Weights of a small mixture-of-experts language model, trained from scratch on English Wikipedia.
Size: 8 layers, vocabulary 32000, 55.9M parameters.
Experts: 64 experts in each of 6 layers, 224 GELU neurons an expert, 2 picks a token, a softmax router.
Below are experts of layer 4 (counted from 0) of a mixture-of-experts language model. Rows are named router (the router's row for the expert), up (a neuron's input weights, with its number) and show model dimensions 0-223. Each number is 128 + 24 x the weight over its row's rms, rounded and kept within 0 to 255. Numbers have three digits each.
After each expert's rows: "gets" lists some tokens that make up at least twice as much of what it gets as of all text. This comes from a sample of Wikipedia text that the model never trained on. Tokens count by the router's weight.

# expert 48
router:074160115125136095145155112133122159109107163111089122129132154151115112114100118140132169100111098131130170184130124089173126113126147132122155112154168146156115149110124129152149172099133112126117160134133137148125135108078152076159102142117098168117187097153107134101130105114122150090105112143123161115153130140120138105108133128149101133138143101139119141155136121103153129159131127064116132158131108109161161133096137141148136112105114092085098141120109130128143093161144102064150111189084137097107115120128110116157164124142126105120075131145106092138116130124130110149145168161102125140099143147141129118091101181094192169097120136111127132118134147098127149120116
up1:126119155117123130142127191129075133155098148116138119128108160144190129140123130107136122124128129143123129128145119128132127130081097136115081126109126109129128126127125075237116127152132131106143134120132105124142132091133185174134126104129152131125090124133137114081120128130156152138140128123153175131135127127123155122138110133168130131123134083067076071186124126126088125109186124156164159133117122143125113133127174125148134132122132118142143132127122184126120134085145133129159099121124123175122120131076082132134160128162088121110142138158098117153129121120083123129111134123083141145106122098128170159127124131153147119153150125130161139125086126100168180136150
up2:090138128127127106149137129089124120146142125129127120091076145124158124096095158131146106125113074127097119156134128097131134122168128090133162125107123130121113127159128116129154125125159179166105117129099124158126127134125094179128128146148123134169139126163143137065139104113119136080090131212143138086105132128088118130178131121123114125120149126142102130160139164145130085135120112104131145095145201083135097128166183131135133121122098106109107142132118132121131126144145133136155128140099142131128172127124147118131132116166093118180084123155137103142084132121128128154159130131132122139111196162124059161079150115137139111119130100121091125086129128098150159118127
up3:108143167122121144083123122105163142121134111125102148066134146166153117144118148169164157122207109127146073166135133134163135136169138051093125143161124127121142114123125111122142136122144097156063148137127082148102108124107129102141125148134128107193102143118132108129113208070123131128127131142130142127128121099170113138122134103126121118130125126149111192071092136126118128128153135068078140120141105112128137127105125138114112140122128114123116134185119096136119113146125163121129123119115143102143136131118132117108148146125133127098110094148176129140128158088101126131115170128109148173128129151126149129096095143128122117136147136137100058141121151132117134163123
up4:149109165080129129128162126122129163120137137109116125135160139122111110103089128128139168193112127095182122107108125113108114130119122146137114144159119138128129133140137138182120131130171128128123075140127124105128120115134130147180138128156110142137155141126119143129123133073155120146155186156102087163143110130098093157085168123098128138138158138125122124166118119126161070128108133149155139083139136131128128078137108120101109121111142133127113133101153139149125173138083147130138147161178107122138143175083137138162143135164131128153129098132106105114070090123112092128192142121057082100114096159106104146126117076115145130157154145087139131127123153123129123132106
gets: " a", " an", " /", " A", " Al", "ul"

# expert 43
router:135169137094194110156142113116110135148110122134120123111156145152161133120115133130131176126123122123149095156119114111133146121085129178130158102157170156125077084189117131158148134121115146119142193124138134130119100119075135106140077171148078120145151155067102125140128087076141124105142107136151146139122118145094133123115129118142087168145094107114121137139132134130139140157151085093108139133143123105123111118109117139119135087129070132142101133194123127118110111181124128138113097128125183083106128131115127125115118102144128152122069126125112167131117107116127140135131152123112098107091154128126116124162133167129126133145118126138146197107118133123145155090093
up0:132126115127117164093139071168132132114143169114135051176122170121125120105121126194121133130142148126163155078091131098099136139157084117072161168162096152153122190129128076126116141145141129150171125133125135144142145087126135100121128133116156120094129151130129150125084137092077144123093128114086145129124155124134090129139123111128091130140131128124135140131134130106183150130114125130119139127126111130088126133135118122138128128141121127141144160087122102132113091106123134136128156127135101138131161140105125110152113160177135120128165135129116133128133128033126160125124134125121135131180127106142127087149130054145135129137122124127073109125131128129091090079129
up1:128132153127087142116157136149128128130159125127128107148132126127087129100128139138113130111121205112129127126110085127155128125146126122109115129110104128124197129100127128142096132159112131132140119155124128128192074161201147118084108084128131163126108133131156073118166126140109087100109110166101142135123127124106121123172112112126123102102127153135118110138114134135130125128125098180132127128125130149155115134133148162150124125096128117194154127083145129122169132115144099156126142144132097126129224155127089121144147135124128117151127124151096127134131085126156117111117071096168128192159110124083126133137116098129113115092120179141127102163129112173095140130126
up2:127165127133109118157057190090153131125114132124113129145156124087125134114124184169127161112122055147106127123151109114127130144128177118086129124131127186125152128130129102129119141184137113150079148132108128144141142127158166120128157077133129133159118088134119128092149062167097124122105114157142138099126098153129128125142141121126119124176114129127126155085133132123140085131186075143129145124113125128134131126138096134141113108105123126131105118156162150120136129111139128160130120135126148128142125109127122120134121110056128126080130093133136128126114128083128121163098097109138123126121127140159222119101059152140093140119129148128094123107122121142140127152106
up3:100097172134119138125144150138069103194111143128123126151128207130185136132128072128129127102121121109165143115129115134146124096126133125067115058139111158127142145133133123141064136128176110108080116149158132128191109122120123125142128128128128161105135132120190069130125154073129147125127112127102128112146131127175094144105128135121123084148125138131128097128128129130127123121086121129117138141123130164144085123131138124129118126135119137099128138158143127128117155096141150135145127121101186143123151128141137067127140143133132197106084144098127124067146125118118103134124110131128130099163130089087128114128126121125110188126128126126131119142125106144108137137186
gets: "\n", " career", "Career"

# expert 20
router:117129141114156100161128112135115138146130124148142144121133101094094152174099147094147133106114141116162154108155131085139156125143123121127107114124152170140095102129070122159131157076184126126094161100128117139118110130096140127089119164181070123158141134087144124096111123118108153104124097127185154119137137118113101126073135122124113117148118056142137147130124164093163130123188122122121156131142107109165140119124114177125099093114139122100149108142118121164165118135139120141143113164134129108108126097142103116144163131132098157099129084111164148140114163158115120145150168143065091115162091125148104121151138155119153131120130136162142178135119118153126118106102
up0:124140132158088123092125145160133128174130140113118108128120139127151129109134118125179128151126089127124116159126136135126135110134118088127141139132119072115132050136127146129205122127127111110154162079115149130128120090115150134131130144198119133141111147154091130131099129121131137131156133149129192131117045111129121124143135116124145127125105119160094119133101124145122164129092124168120128110127140140121138119039129119145085115127118117100112158119123111126133129178122111112141147119122118129129126128126141078123079130160140146136110146201109126094127080116128154127127128130128132102041083180133136127106163175098129145132124125165130121122135132133110125159153
up1:121116171169142160117154109123122166125126107132186137135093204129173124127151120123148108081144131123135123129130137135120110083094109125136125146162079072075173081127050132134127107120128085137120182154128095133133136137151128091139147127130137119099166112134136146120070129131083153157131128091128123143126133124138148164129072162133142107149116116042132142123117149126131186117123109130130129156109158118087126128123148136126129127129102147128127165144162130172124176145068122122128125112127111120119158147128115135134099128118106113115107132128102174126135149153132087124126145134130104137143148127118128119126146116126130126142126143125107071151070134124094148129098
up2:133134113099141138130120125143114136123131127130128107124119123118125144133148127124108136118145132147176137062167114164115162132151062131134113101139129098212084150113183136139154129127183129133124170138130123116126121135149119134128133130128125087126120122064152177131124098125182161120137112128136130114125144098122052060118125127182137131150081112046125126085131132093104134124137162116126133132124135143124132087119122126216123127132148097136181104145128084126143127137123128099130126136143190120145097125104104138177133129120109086109125126137135158128163164114107145125115109168114112135095127112128125119122146128137172120128137142130132120122130147120156153120128
up3:078128129157124144121111146124128137112121115125130162182132116109077147126102126120138130027133110131119148122122064127138184129161074134100114126124131120116080115128129127172080111137170150141118136141130135118175131154128123215132128127089126128143121125109137137125126088128125149085081116137138149139169147130126116143102066110222131129115098133113151132166109127128128099131130124129119136126129126142143146131128129092214151126136138116150108127134133124108122151127128125153136122152147155134093127131116128140131122129148146137124126107133118169158113116132127137169153138087086134114124143136122127133158126107127132121134081129051147114128131149098124142121180
gets: " to", " also", " not", " would", " can", " they"

# expert 57
router:130144116126140098131149125139096159126121093129094137147115198136164141151079106114122158097141154151130101161194080113129124122141138095081167123141178142132158126148129123157148123118181090125156148095113113112147121092109121120130132120164092099118126176150088100126110115150142136138117150122173111153119105122118113142135161107194082136153128125112153106132135156132131110132119058116108139121138139114177121132141140160128149125079132127092130158122099102166133128146123126139133144145117153062152121112113114128108132125148131124111125141095084122148130081119122092111155148164127103054118137138133123128132142099127166110147133104115134180128108120084138139142160
up0:083104161114142107128144099127101132126133097154136172163088119145091171136128120121104124160086150143128121157144111144128118111128130128115132109115114115128132134112073102133127141115107121111122140132120112102135123208133167115174128166136092165139140135120122135136098121147136113143087129132147156106105085126120124127126144152132097129113132102124154083139117125072123136139116142140114072131108113138129111141152129132167140169063111125147125138122093135156141063126102143125114093162119137124126173039148176127143154128117118132076083136110127145132199129138122135120140132150117110094077131113153208144128132132111123108129137133162137173132154124127130107155136
up1:123127120122226133128163119074124156111108133116147129125136160101129132169132143174124116130145138170160126099125131100080131148131084138104109144124128132112130189109141162098162137120133132146062095146143155122084112127132130114137066132107091136127087130144134128147117140128181133135114125099130147115141120068126124169106104106128110151106133081113178122124130129144127128132142127110071161147115088161163150104173170168095124098117105130131131072169135133127124186122157130126119126111105153127105119128117126125126132127124123103131119139141109152126154128120131132129139139079126087130105133122110120130134119143131112083142121135131127185207119127118129151102110
up2:139128145133128139127129103169141138178124119103119125146185169194168150138101103095133127125114079114091125115127129190126113121131123142131136135109123155147109128128135115128129103079130095167140120096171095123106185168131137132134086127124151118127162109130127042125106092188069124100124093119141121127128131127148089130128125124105128129130160204130133147128104131163142107134088126123113104165138136132146120134115081102133142138097130128079134163154123142120077116136164157104158149120122114125133131129102156133147115195131121129138097129113129179131119081127132098125155181124120114130128127143154080134112103125139130124119115145160151129122097146125139138124091
up3:121133103129142082103097114167079125153147128113149141123130160132119164142165110120160145116113127133126149141135128114133125086129085111132134144126119153111251132127117129131112108132182103135123120107127121185135101131135123125134126132111104110164153091130077128100094114165111135112135110130076145162148164110125124128130124112184125104171111138126111132129111115131131132116115121103064174170127122126098118104124124148121152132131138124128101129153114127125191122162126118143171168126151127117132132133140112120106126124153089138126106127103096109130124158136130154128131109181175053127108131130085131147185128124131169140126120116112092092138125106124159156169159
gets: "s", "c", "t", "k", "d", "z"

# expert 51
router:141164122066134107165129107141128132135086116123147110154162150149170119135105139091136180107116163147104152127143141104176108056124148122110155088114159147083102098143117107111157179135149141130129138124143143144083109148171102087133126123121155138169117123108109102127119128155128172105127120113131122127120123112119115151122121084154114122101103077154160133130141151123120068126132131107107138118135112105138100159121148134118130113113113097120106122173154095178120099144110153081162087114131144079118130113153110166193113127111146133128142138112109126110167090156091109138161158121102118119097114148172130122178099136133120146156148100159120129112130138120166119153110
up0:127137101150164134092136147128126105149130116097121123123140146129131117164126140076076122120116193078133126093126129119110097140127072132128122095108077133128130131133121152110094168168146131128135139132122166095127127099119109163094122137163125145115129115038105143142128133116131198149115104106103118127143124101150115112138137130159148121119129110146109125135123127126191114131132148145125163128138098113120122127133124128159175128127183126154124103122130091167107160127121132131160110101125138150113134118202127135148114137116073126134104148086124130176133133155134104102149158131134166133142135146126227137140140098157081137096110127080149124122125129146156133096137
up1:110145130122135102091103154135124137151197138095141124129132129177216116135128135149121095163152095132163122122106157153162113093112084123143140145096121137121123100145147091139142142169127128131098167094104127128133124128123121131126125120135120136138231115138126102129131138125128129055089129070128106122131121110144115130132134141142104131135173139128092147062133118070089107130105153127086148113127112166131111131123144122139080138125147094131149148129130207139137166120135168082137111137131170128103082099092136092143162130153127117112140144116130168163118136153123127127127142144138128126140143130118119118118143131111090168120125175124135117125126134133129160123127
up2:124116127135119100092077164102167126078105116130127138136171091114133128122119129094121126107119186159175112125152068136164138123130128142127116144119133161094100122128138117128142129140143162120188133126058137171170119137126129137132133143105144140165188133126155114117125097116128096115091130075135128130122124115132110150130138132125135146142120115128163131189113101121163132129123117071135129124123130109161137150135146093177116129132145115119117102119123158075131140174143057151125110125101088128126130128127183166126138135145128142146125128129112131082090156165084119126135128156119154116114130168125138158117127134155123125098096085181127124129104115054144104134147
up3:072148148123120143147131145182115123138136105127129123156092125136126128146105130153126117120098189124139127130111126126108147151094155126130109142120155131129106120097128132140081163099117127155084129131117079129080095155119119126159139180116172141099124108074127136134127112168126142157126137139152138112131119149145123149162128091135163159137149138140127092156126129135128071123133096105120145142075136127128110121088151183127165082127144136107115094155179106162130092121124088123116098128131165124129128088128151151071145153129134128097132145145066176148146119165161091142132131117114144127129093133112130126096086178120149089127103163117127104143116179080145095136142
gets: "'", " January", " November", " March", " September", " October"

# expert 41
router:145131115105162135180124080119079133144093125157097135166181123124138128122094101126139177099112135099138114116133110154157095129098106169146167082101134108117141144170095104152137126158120138143115144145106158116128133128076147117097121097119127146122111165120087117109107098106146138108121132135123122156135135142130098111136130128136083139114152106125146162142110129117144111128122097140086151169114104092120135133103126151126109152123117090129089137197133124158127130143103171137148120160121157125069161149150093124157108132157143128127122135127156158118128109130129163137141163155110080079110151164145064101150147100123118139186138145168097166133111157150160102099117
up1:119131133129080127128112119126111139128130125133122098117139113116132096158127121094135112135132126129132125128103122118119124104131115134107142078133169113108143116175123118124120125124125094116152155131073078142117129069099082131142142150119127160152085130098103143082127121128119169149128173128121136128142135121110082167161137122127154165128126147129137118148157122182134147143107101136084097147084130099093100119095157142138127155106116138122126117130146131129142160123181163133138150228150117138136143140136168152136139136122122106201129148126128131122172127132134115128126138099182128122112128162154120122147151121132113175156031095094124207112133124127130122132127
up2:132143127099132111148125115125152165121138133116121126115139130118149166190127127121134096129147131122140129148128111134130130115127129128127151161129178125144094125116142152123128126126127089206129115121106108144128106124120175166124081122109125132070115119138067103108115122135128119129127124132089096134197106127118139152119181133128165128130159134098167122121125125111079173126130141127135137122127070116118129135124145129170125109049183080132123118121118128129138163129178112125059169144127110102112155130125109147120052142130138162124149144129133171167061095106103124135126119142117120130136142130129071128164125163134188119129113130109125114163120112124120159138130
up3:131111129122129121122124137146130125140066112165101128153114132155091098149095128129131101120082123118123127116151138128111134122131130131116112083128136113140135142162124134102202154067079133128106114220091133104134130129160144146107176114117091099152124156090193145129173140137127149153116072112138136140110127112149108140110126095127135133129158043145098131114106128115116091117132139134091198127130128130130125137145119104125145125050123122124124137112133186127111125136069127119103159139134129133130125104111143133166145133128122169131134106132124179124130127131102123128135134159134133149132182142136135143127145179129129138130112124128123184133103171116134092133129
up4:125109129158130101137146132118117116126070128121133115129124111142122110105117191142108124128131161162115111128130117127135130092162156134129125190122130126058132151140114153179147054194121136138104172123118128138123130123130143152124116128124130138131131141129122136095117100130101043122091127153077128128113115121127177130123135113130101133128127134141170139140142135135114139097152131146128122129116134153143119121083131136104128122128116097174139087211124138187118150133125121157128102136128126127093139141140076117127131128110104126129127134065133162101128123130125085175069186069140116073142126119116154131168160128090138111150121125122118140098134134130143097144129
gets: "==", ")", " ==", "===", " States", " ==="

# expert 49
router:136131162110109099164145107117111178113129131102116152115163129144139142101103129132169143135118134119165114177128110084157104090081080145113119117155130148106128136166103105183168125117185133123094145130108147141126097100120148101105117147141139133142174133089145123109132108122115136101119121127189124112098126133112124111104123138160142150163110092101142144138109123106168111092164080123103150128141103132191175119074145152109121134084121148104139158119139085125149101141158149115173138146111135126106142143149094092154140137085101154116124094130127161142136100159141100143155124144120116155099172132134125109170147108156138183154121134131125114152114111086123165104116
up0:115126131128117102156142139127129138114114129136151170197134132131118130127134119070094130119111138127142099139117145127116105143141154129137152127153135180130126113150123059083138125106129134157150124129149080136132128096109135127148129102124087099119127127081058143097143135127105123126131106145127140144104153129134131167119101125130121123132126112153127147130150137150092125123097130166144127138102128127127190104074152150133130130049084176134131128142198125141100033183137091084119127147101135132081129136104151109147138147087126128121161102163159135095132127126128128052131128127146121136127125145146115098135146142125121120153116119146085157110129133141096140129153
up1:132155144130134124110128129111125093127090098134145144122145141114105095084127111104079068114108130154154126206204132077137124145137138172119125090128115138098141145134129103153120127155194126132110120125121152107107069126144128113123129194145112083117119128132093133123167119122176132145127126125122163142160127163126124109155102167176117151125128112145104136101114128094127127135127124121154094140110132153108091102120128098100155131147129141146125117126126125137164128123063160151130126102130181117112126129129125132109124134131065148142123219096127155178175142128160127161125134121134128123102183126131132128129092129132122095134138124141119113121121145149101096133120
up2:106099195145118162127123115127125116129116077119118125073130124127137157113094068123177154124129148136169133126146143142184129131139126146114168063119148134120171115127178099124129127122128142148124144099128122148135124132128116086129123128129130149126151144131075126098140120133118125169129103108115125099116127119146127107054140126055161133124129164091128124163132126119130131123178127130108133129129143133114064139119123179151109103126127132136149142130066128132081183129126110119127139129132131143167127104122133127133130130133135113108175143134116127136125134142110121132128135141160135083138199074129125179145171128120126127133122113112063128123093130126101052124129
up3:124144170141194129164133105128112139134104205142136136185140145149092178083085139116159129139106161110129132127147157108126105104129122135119113065136118152127113128119099119126157079111128125093178173131107123146145137140135121176102127126127139127090128098129121144127084102134130118137153128133128118106127124118111081157160142074106154112123130081125121128160141127129093114117097121124126141139187127182101144165109091130081116147141140133114130112145117158121119142134135138128127130101104173132104114116104106104137121135128133122128084158123130120117104094128129123123198131171101131129129128146170128073163128126120128189130125137173054120113133153129129142138124
gets: " was", " is", " as", " were", " are", " be"

# expert 14
router:099173152111157123138159102100134178145129091107124147131116139120128106150126136118117126107120146078144141143142131116166146108103113132090189127130117184129116102137142114124143127141159062137101124082124134169120136132119136125110095111160104144150150142098121137112117078133157147107146089146154187158184121166137111126110157153144124141136098089132137123118155114122119100176167091101110125160177098115151126155132148154166139087086108108084080183115134107132139115125131146116141095161120119108130145110144098119120119113126128133135090103136105139167149131148080136139127125158105097093095120141135122119119138175082168120136169153129126132131144132108171167139116
up0:122067128158128123104111071108123128137127106132129138128156118155140098196114126128153128109127154134102121095130141071171131096116131096131136119136188104079128172159138121120108133126131133182143122124129197148128150146136109164160111151132081123157174159140128129123131082075097125139132127117130176127127127131131136124128124135143128126157150081127126114125150034118115140108128112122144134128101119129120132111089130126165140091109126079143140106124145120137122133141116120119116125143140102128093139130143118191121209133156119147154140131144121115132129132138111128124132129183123144118127117068131143118058123142150138155118135170130068124121133138128122125090145
up1:129090119143123183127128128092123165147132110137130191116092117087149146176077130115120155111124128114123107101136128121150130148124084147109134129122129179119166127091150131130129131091111108118139120092126157130044118130101120129126100100127149128151127127095135117084127127128135165130132155132124105162170127176116080140136120129093122114131137161157148137103193164083073133106124136130137140128126103136142123128096148130185151097107124085107106120139164135128181128136130127168119125144129110110120118122102133104114144103128127150107147132084116155143145113127092143150129126120119097150111141129159160168115166109135217121110147130185163129123147115146152112117163
up2:118161117131201161127138169152095113140146140110191110138135129124130133129103137105119122140133132126130137102151122151153138177085129127099167150090139154131147136128118120102119132074127140130081146110110181123043113173152127094108127094125123129157132125102112093123152118125121167123106136132075070147142168124124140126127147090129111128128105129142120128126131135167128076103164078161119131113130127163127067146123115110134120145128125130141141144156141128119125128115076139114106133133130168136114141139097126117139133121117086127162110141097134126076134127107129145146165084208188125123128130109160121107124138142123088112120077105090145166113116118145139125151136
up3:132190134179135098135128130137125125134133133127143132124175141134123125147098127078153128110122098054121096098135134099163136164147088129138126136150134124162161128126147106147103126107128126128150117086126131130078129127134138121109123139127134115172121085117129096124122127159130091132129128144117133100208195141128182112084118142128128133181140109085122122084113140145131117182132094089134116110086121125132134127098128143125128127092120173134128119124120129129127135112120120079145109108117162132144141166111117115090138122116140136128130179124145100127125126142118227135097131148102124125028129133168122135131129143090158138140167113127107142138153127127137127110128
gets: " the", " this", " a", " first", " The", "th"

# expert 15
router:140158140138130131181125129123107118165117120147138122148164121156167060153101110158121141135114125120159170145139082140149145132105087170129103122143139145115115133129126093142138137133164118109125137172096109150106089115134095113136094137137111151109119146086107170104119134097152151092116101142149123127164178109092103101147143128105094106082131128120134181136149126114120088131111093101097158132138110115130158131157136150138139134135107123084119133166134092139123088114104121118135080168094174122094121136100078124161177126073099156103124125126085154155155111127085087134156150134152114110099142183140118155123124147111133150136138165110147134134096120154160133098120
up0:063141176141136109121174145079154097121099111143126133150118115152125148150128087145103127152110140140128116167114129100129134129131129159178134117115141137128127134139133141104128080174129126109130120130128149125118134052109167097120128153154130124133112117136129126125166134198133125148097135114124127094143141145114148130096124125126091176101178123059132123127103147095118134146156100127135186101114070181112120097136123127113117087087125173124133116136130109154135123143122126085110117160132184133131125127103125125122126158121126115087128125109125067147158105074097114109183130116109121215125145121130124111141128142137133132125135183112132128127143154130111127126109
up1:147147135118144182091137132135132072202128161130122128127119143129114128122109061131105121126155177112151048118136137120116117132115122158118157115128186140139133122116126087117123114128113132149146133124130139162130084132123048131110153161131126106096125125130161138116066128121126126116128130143194113110150096125120128119145163168130093145127109129116124135137144102119131126118121105132115120126133073131137126118135144124119102139106127128092120159140116132132092129114139128128194135111114181128122137129108148053099121171151125128145133126131161175130138118138158172119151121089142111068115129131162125108118130174136112128126117181128124133133179132113158079125167
up2:126126123133123129146178146096098118127096141141124115107126126117142128121128129128173152104114113125135127139113124128131142158150101123106134128144149127132127117111160056160154128129120134160148127120089127124146127119129131107114130149125126169027077129107123118128140140132156172133177115133121152152157126113160041079151153093128145163111125105148131149132128202108128162133054123161110110095133125154180120129103145134117095126190124087124120192146136125116122163102125146126108120134138130116126149149143109130131120098130104129110097118181116128134139124109097123120093135093120106129097151151127181133124089127088118145125148146126095128119094150148160116168138
up3:130123109129097120104120126126143150141121105128087149157156141094141128144134097145130141127110129101048106195158131137152091129135129123142138119122116127102178130118129126129160115157128115117079140110117126126141127132155053143122115127186125119145111147123134132130163117073127130127100119111207128085100128124131128120136113123191095114093146149131113216165144137130175107131138106128135105143119128147137106139128131108132143133117132135112144134128074117096127106078140132123180099133211121126121125116124095152142189113121157132132130163190165128141136113116146128133127153113121128138079134123128115102153128137105128140134194093123129146106123129130128126132111
gets: "s", "---|---|---|---|", "|---|---|", "|---|", "|---|---|---|", "A"

# expert 55
router:099145132143125093155114061124082124140107092117136129158141127155177120143093131108112159103127126105189167131127146114143179119088141114158166092156129166127100148153105130181160124129150122155138137136114138108151124119123106135085123083161111132142111172156077125122112115098159152139131087129171179129148164127123131108102116092142123135135116087119136137122098128123128111131160145101124125148154106094134134137138142127137126117129077119116118138142124133136171077133137138087132155144111149138124161111112100050130113105071121118090154122145111142162141135153102127105140138139097098110092130139171119133145159111111126169175128145154148131103124137119144164075115
up0:130106117114137127124091115133080143115120122151138115132134161128114123131119151165143118125143143131127137116126113132148108138115135126123142050134151128116117118142086114130178154133104147125136132133131129119127111102104139133187120126169143105136091155121122117133131156078125135163124106121112104156135108120162151093137120113113095165110134121140120150152129146124129121158119166126128127195088122132084096114149138123118157139122129110125125117212123156135134182143140125123119117105123113113161154127128169120096054092120093132138123143129092132111107077181100110121128133117177174126138106134127124130177061066100176160129128124126124127143158133103094130201170
up1:122129083061143115158123142142136189101159126155106124106134139128119103136128084117145083131125112186142127131111077139130150108157047111154128131144061141140099093124132153108141128128117141218129140120124155147129109113091133111143091128129159107124115115130141121128127129145147089102154104138187131150145128140107110171128140135126136111116141123128130112149144130129124156156141096136098097128116129090103122136127140110126139125134154140094133097127138173099138107103180128126125148132123191136125176131142073129124158124131116136120126135131146084101196068120136129151090153156124121156054109113148124145130128122128144093129151142111121140148139110129141111119122
up2:120129137128120118125110135111120094123135106126135131114124152100128128127157113062091150140159184120131135236141122113134173170136158121136126131111106113180118129139131110132133087117126099162092121126137132128147124136123069092117129129118128128123150129137121151144102155136127134138130079172113131157133100164128105176134166132121124134126122153120090092122134118104080125126134125146123063129118055110129128150111129141118111079158113130128126089159126126139179121127055128127129171126118137121103131126118131126129133115097104174148130152125093126131128162165088131128174149147097136141164129156194128124130125114130116111176127173153153122126150173146115133132105
up3:148102126153180132134128140133132149118132168130072137144127140102160136159132078182134109120066116136128109131129112145131154129130168100128187139127131133138152143183129125104123164128114105132120108121128093122112128156129139188134192158172123141099127109141152129129120131107097145129078102101128166105126102133127103105137191144122128158060122127127126136129127128116144133146137125172131125098157154089114133147039136119122128125109145133102101123172132123133097118123121122098114153214122132147108132128122117135127143120125127125169081135142135103096133131130138121121142140137162116126131111082116123121131186126115124127105123081133058101113136137125079128129141
gets: " the", " part", " first", " well", " it", " one"

# expert 54
router:115157165112132105137144061087123152133113080146103128139167157152151091160137126112138147095116131095157155151115128091174162087109112145101147130151122176121111117113135110101159141134160103140111141117129133129124111135162135123081112134150069157138139096120124109096105100101163129131142072159148177154157149140139123121080140154144115127135087096118146127151121154113138117178147048111124169156168148107126139126150158123167157079083082087115114151121128090137152121133104137112141118173149122117125153108132102103120139093088115130104099148118098153155145136128110141121125146142120102119094132142130130116132139183094138114136133149148138115112140153112148132128126
up1:134114124129086127129133114122094120141128134130117117125110135166147087146119178135129142137098122108067139133151122104168129132132099144174133128109094122127132140126090125135121128129158111159077107143131126137141128131183179099102083129122089160104172119128139058136104119117119127147112107124135153141100145142127108092125116107114127137129119130098140104165088155110153124130135055139108135127129143183137129150142121147127177152147116126127098137131128094123102196172129153136120095127137110116127150128129153155173146090112131125104127137090109123152114104141130128170177128137135122082128071092183129091157092130181167120110077101147134134138128152120134143147172
up2:123120151158118131161174128120119169143146139179142112138142128095109126141130157109140120094137107094127131130109128134166173159130136129100129129128181067145127117141128103134130104126124126155125145128128126166076125138125163130140103143093083150143178129127143123127121158152121127117121101130123072111150174140094173132094099104164103159102032100112127085176117107132054123161111128141128135127091154183128089106108125135191110117127126129131153044129135121141125126123150133135125161149113123121086173133082129144160130139105131129128130132084116134161163134094127127126107143118085136107157130123123119122132127115118103128129129115140129121121135073133130138127134
up3:136132113132135147051129158124108121100132135130124122115129135130143132194147134141116176107139153116146103129137083129129198107127121151127114091124127110156126076125165119117089073102128132095117148126115122125112084160128118136107138156127180120134119153104120123112103123103125127095162115129119115165094170115141121125128139125138128113084102096101146114119128142111085148150103129140096122162161158119106129125164121195183123173172144105133118131121127131079103106132132143120105167130157159111153095110167130077154127140173107130091180111128126186079146133186130142127154143130075129152142175133133124133139112142147124131120127140136160127109104136114131148122122
up4:125109113152176141121139130124129156133131124127129147110195121126130112145123135153156116117086127177128117092142129116129132096128109157128150105142153169178142145134148125160121130090136113100130124153130094134141151108144111130115101091145131156126155168105175131105120157123096092117115128122141190140123129112158130102120146079119132129115082131145138124129123125129143127139137086125122129114148132114142134132110151127098116126122139120188135138144128163175091122142129126082129145010200096126141130155142085127119132130135127144119136129106175127135128132098110156106130146124150115128060122181122083086134123121172089119121107146124094148123149103061130120145142
gets: " the", " The", "The", " its", " their", " this"

# expert 58
router:123130153151125130152097068137122180140121083139095137105127142148145119130129103126162138120100138089125104155102113118152140107107100153100126136144165128101101123153148116151149136103174105110125162125149124191162117120113156115091104106186131146127140148115085095127155136117168142152142145135137168093141187161130125131105111099150068142122114127109134125119154177109128150161136118083087125138121112114152129140125126160170159139098107104127135151129106092121122062121106144143115107157129140107146131091136158101160133094110126127112136106097103104153141116132111102120153157167112164140128102164126124132117165117131082119116149100085136170074109166101133121106158
up0:148112135199132114169099073114113126126133124148100133116102107128128125167135130119112144096099169135142106125129139135130121117129145125131135060115127127132154132156148134133130191140135134113185120072135107133128090125143134099109119070127127131101134127095106141126129119152127123128141113122115124096128155131128148113134129063151144134106146129121138132147126141183129141130114133130110126176123121157129128125084151121127151095145133096089128126179098134091087114105095122171113131140128099110129161170129126132139099128111089129149195151142097136125148142124139173117174133169112083123152095118103122194221135111132102136129081141110100098162153132130125130128138
up1:114146175176175121107124119173103124155170119152125128167132147125169140130075136129131102135182152113152123176153119126165151158131127136121112141112149121121097070066129148154137148128166128119117110129156088138083120139134119119157115119140119192118130164136116110116151143128112069061127111151163133140184136180158116143128123114126126143140103170115137128155136125095125128107124134086127155121123101106116150090127120129132153127151131099092093109125130126128119147162122119165101128127102129157130081125154131125091131111155124121217127123080129127150131131091088132125101122132130143086165121168114104147132151142124130120124116161121113173090114128145125130140132
up2:154099132132110155104124051158051127117132159145117100129134127132125127126099201158125154084108129099133191120152126147140118126112153132113081128166111136128135131138122129131150173041132138133085128131147131131128088127118153123158134125116112135134169101140117103113132199125125128125111142160138127124154123126117123124122115133142128112135129175158135140131152159160104140126056135118109132118119120110163125129110187136159129102154121057130068142132126108133127130122127154157108151125114130124135135127145128093120141141155116133122128129083127137130140132133112125127111139160124062108115103134118149139150108127066128128116116137188098125059115128113129125122101
up3:176121120170124104124138135136127119119114114100114146142128117175094110217132128127125113098107115139148087187074120122130216117130111191088124163120103125121126147153142126136135107145094129153132163134077172151088182135168048146144109124183128130118180120122153131134119137117129081112133115129101134116121086073128105131128138139153116089142113124127124167125117156123147136089085130106153125115128136146123165124134126118106146121078121131127126198099137091140112113126088130133130142131121125114112129157128129125130128092131142165116134136138110151127131111132085129126105128131136134131131128128129096161180154141136111146111117135144159155117124118142145157109130
gets: "d", "ed", "er", "t", "y", "n"